python train.py --d_model=224 --n_experts=160 --router_score="sigmoid" --balance_loss=0.00186 --balance_bias=true --lr_router=0.00055 --vocab_size=32000 --norm="layernorm" --norm_eps=1e-05 --batch_tokens=65536 --steps=5948 --dataset="wikipedia_en"
Below are experts of layer 6 (counted from 0) of a mixture-of-experts language model. Rows are named router (the router's row for the expert) and show model dimensions 0-111. Each number is 128 + 32 x the weight over its row's rms, rounded and kept within 0 to 255. Numbers have three digits each.
After each expert's rows: a language model's description of what the expert responds to. This comes from a sample of Wikipedia text that the model never trained on.

# expert 2
router:105145101103099145136150144074115161139160183152128140189127207102156171108108178112166100198123132148092116141153102121154135143146151088172069144132051159102168125136109103093169105060135153179121077146255096146098149101108152138129075097098153144166120064177137120144124107128130135099167126120099093169161129097106153170108091111101
Function words and short words inside quoted song or work titles, such as and, of, the, You, Must, Did.

# expert 16
router:102165084136135106147125172131164161182160159192099113125135161092127124158101177166154141149064158165109086120141099134142170145162114118084112088138132148138117178105121117131129105132175156158143150192117051165134162205099132180113137126176147113151110081133134113128145177121117101124112083153063134193102123096144080170078119127115
Pipe separators in election and statistics tables, number-plus-semicolon list items like 3;, and line breaks after section headings.

# expert 24
router:097155083144113054104156152141149100119153181149121139176084149144131137136089165163128137141097141187095130097117181128153180073188102055156102106128166196099105098136080126121175062154148180153083091159211062131160141172120097120101075120111142117165109079177118118143115162137081176087161087129120104166143147088131089171144140154172
Pipes and entries in sports-results and minor-planet tables, including subscripts in designations like 2015 KC_{13} and coordinate parts.

# expert 18
router:086112082116084089117157134099116165125112196175116088135123125125165144109132164154085142120083115165130102102123091135160213086120166013090122123126127106087176107141070160137180075154137138105069115140158117140175119166137126179159119113175110142161118093137148182130160133105136147068125110106137109111136110154152111168128125132101
Given names and the start of dates after infobox labels like Born:, Died:, Alma mater:, such as George, John, 1956.

# expert 35
router:107127123094107123115157138091162172140137134123108134203123125099135143165068124116106114183067148133110137134125158222140111052179170122090114150104143153174160129200148171123128070114131144117091084156131073192152100108091114144184098123101156101127184110108127119101189189065122144122133120163139103143134126115101049138087131159119
Plural and counted nouns for sports and stats, like goals, points, assists, record, ERA, season, teams, plus km and population.

# expert 56
router:142159106142128107090140151135111146110119136136143108146121141106141155131136145185153162148074164178145133129109084207180150071127167088106086116105120119084137151157140125149141096068117132139089130161136112105147069177072103150125154083130150127150128168119126156172166156106127152070168165090087129200084176155072112135081081061103
Numeric pieces in infobox values and measurements, such as facility IDs, elevations, years, millions, km.

# expert 60
router:139152134152131105129158112132158115137139162159173118177132155125167127127126162142144142120003189120068098090140121193177114071192111110149125070143073083082129106137122157074183103103123154160191177141149137152162164098129106113140105115147098131116151090124140194147193171129127115102125097097128109120131130089047169122104124167115
Past-tense action verbs and adverbs in narrative prose, such as moved, went, returned, followed, steadily, easily.

# expert 23
router:072135115146095056082189145108136153154105142130135134128162129105165166051080144130114150162035131121078084133128148171167133113193112101158149094088060109085135114102118131085190132108137129138122148162136085180142145120166101149114101098170119140166119096142159135120187136087098115165068113112084100131142146128085115116109102103124
Past verbs and participles after a subject or auxiliary in narrative, such as had, played, won, served, received, released, became.

# expert 55
router:078121094107114153130208156120123166162104206166140157115132143066115140114127140146133124076098138144122092065096075146139167099142195089079113105131094090092173059095074160120143109114126148139142119115146121176111145129123131165201131124145126112128091064147124157115143134115131164093103162112080081125135091130131060195100131189061
Given names and their first pieces before a surname, such as David, Richard, Chris, Jacek, Stanislas.

# expert 12
router:120093056110109117135136141079104152133160186128163082162086155081140117114129183144154199122101155118133119099149145115182120067150176114100037143137134151086139148121122166111146097079103149147125185161175085192138120162138081089150132091104146127120120095176126109162092138101075173116159149154126088166130155099146080132119115127171
Dash starting each line of infobox spec lists (Doors:, Battery:) and pipes opening or separating sports table cells.

# expert 32
router:049137118143111133123140141079104161127120185106094138169080154093128151100073151141161123142104109176157096162199096125116146136160135115167112163108112121063166128187140093105130105098092176172122134121216093143089156111085136127114059055098128110102118110189125113139149083078148104103134079112112118187154119124107094182139134118161
Capitalized content words inside song, album and book titles, such as Girl, Love, Night, Hand, Paradise.

# expert 29
router:126115086083129095162166158117182138201130153134147128142113148095145121110101198192184127146101142132160138113134074140152196091188122085120139130111138123135115070147065159124173083150143120176076146187184140163157140207120075187122129068148153132129103112160105193187125155078115144105075114155087097181130153134128113163061107172131
"the" after of, in, from before institutions or countries, e.g. the United States, the University; also birth and death years and field colons.

# expert 8
router:131129117110153046101139111121089089138157158164105107145129169117133114120110193156156113143127122182118173081136117193130129103155163071092130131116109104065095126153146070100139109092144119153141096109131078098157136182089093110132159091119119152188094086157167189156185164044113155095101075130073179172137165146149123143096119141136
Digits in ISBNs, coordinates, census years and areas, plus line breaks and separators in infobox and list data.

# expert 11
router:072128115099121045133126146070146137170180153135076104163111177087151221093147133168157186120088155160073127166113137145178151090168119106162103100101108135134129109111162103086078133093153194153130110181139064100119139137106123183135086113139148147109161092187140173124122174115178136089126121087083140126141100102128173153117120171128
Determiners and words right after prepositions like for, of, to, especially "the" in legal and institutional names, e.g. for the Eighth Circuit, Appeals.

# expert 50
router:116136128100120063138155168131134158220184153198165087120108127091184171105097135140159181152132159176121051115080144100144183079118141083140151115124114168132119153118123142113123076076135161131098115154168003135146105157110150142097075169130143139143103104165127161108169168123124154107155084135135111122110115077143148149136114119138
Pipe separators between cells in sports results and statistics tables, plus country codes like FRA, GBR, AUS.

# expert 49
router:134078049129122094161167145120132188160140168126157105141107144137161097143071164126172121179104160187104145080150165117129172082208087079118154154112124128082189119100130128078171141105171146159139194177192049149071119123154151139119104119146125162153091131164122070149148164077152172092143140131070034129134100102120103112135091146146
The article the or The in running prose, and line breaks ending rows in tables and lists.

# expert 22
router:113144122096110134143140113138150177145160184182154145104105167113121154120131193115121142129113177142096099113133109113195169063176105107176118129155087114121184131130143139121127096109134153173147152133221090171084187120099117138100111067164111117157108115151115136110204181163105156129117068104125109138107114076129132124089105148103
Prepositions after a noun or quantifier, mostly of in phrases like many of, much of, none of, plus during, between, among.

# expert 13
router:132130144089150096137143129110141127145152172124133100174148111088141214046107131183165199118099171161097109102123163155134133080138160114095122145093145107134098143152093152077155075076150184142089179191146128166166169143110102121133067104170129129128154095174113162089190160129174099133129111153129119137133107166133161164133121118110
Pipe separators between numbers in sports and election tables, plus positional adjectives like left, right, former, latter, younger.

# expert 0
router:091122091138129149119182162110142133150145153126167102167103166062137167096071181132150171130112146177146086126131103091162171067185145089159131125129104129071106120175066138073151109120125091139081082106162110192099085106132117139112054077125154099106181157129148107180153098157140157103133116145107118186176174078158093142089124130160
Words and separators around film, album and TV credits, such as album, starring, documentary, and pipes or dashes in discography and results tables.

# expert 61
router:113119101100139114094180120086124107182154167121169116196079138129149148083158162173170173168097211164154034097173119123158143088111101108140064137121085131095180073145113117146185107083153146154120126171127088130133076124147129154081131125118120054128113078127108182173136188115119124121138157097138121122183153056090119178130077157140
Hyphens inside compounds (same-sex, value-based), prefixes like anti, neuro, micro, and prepositions or articles after studied or include.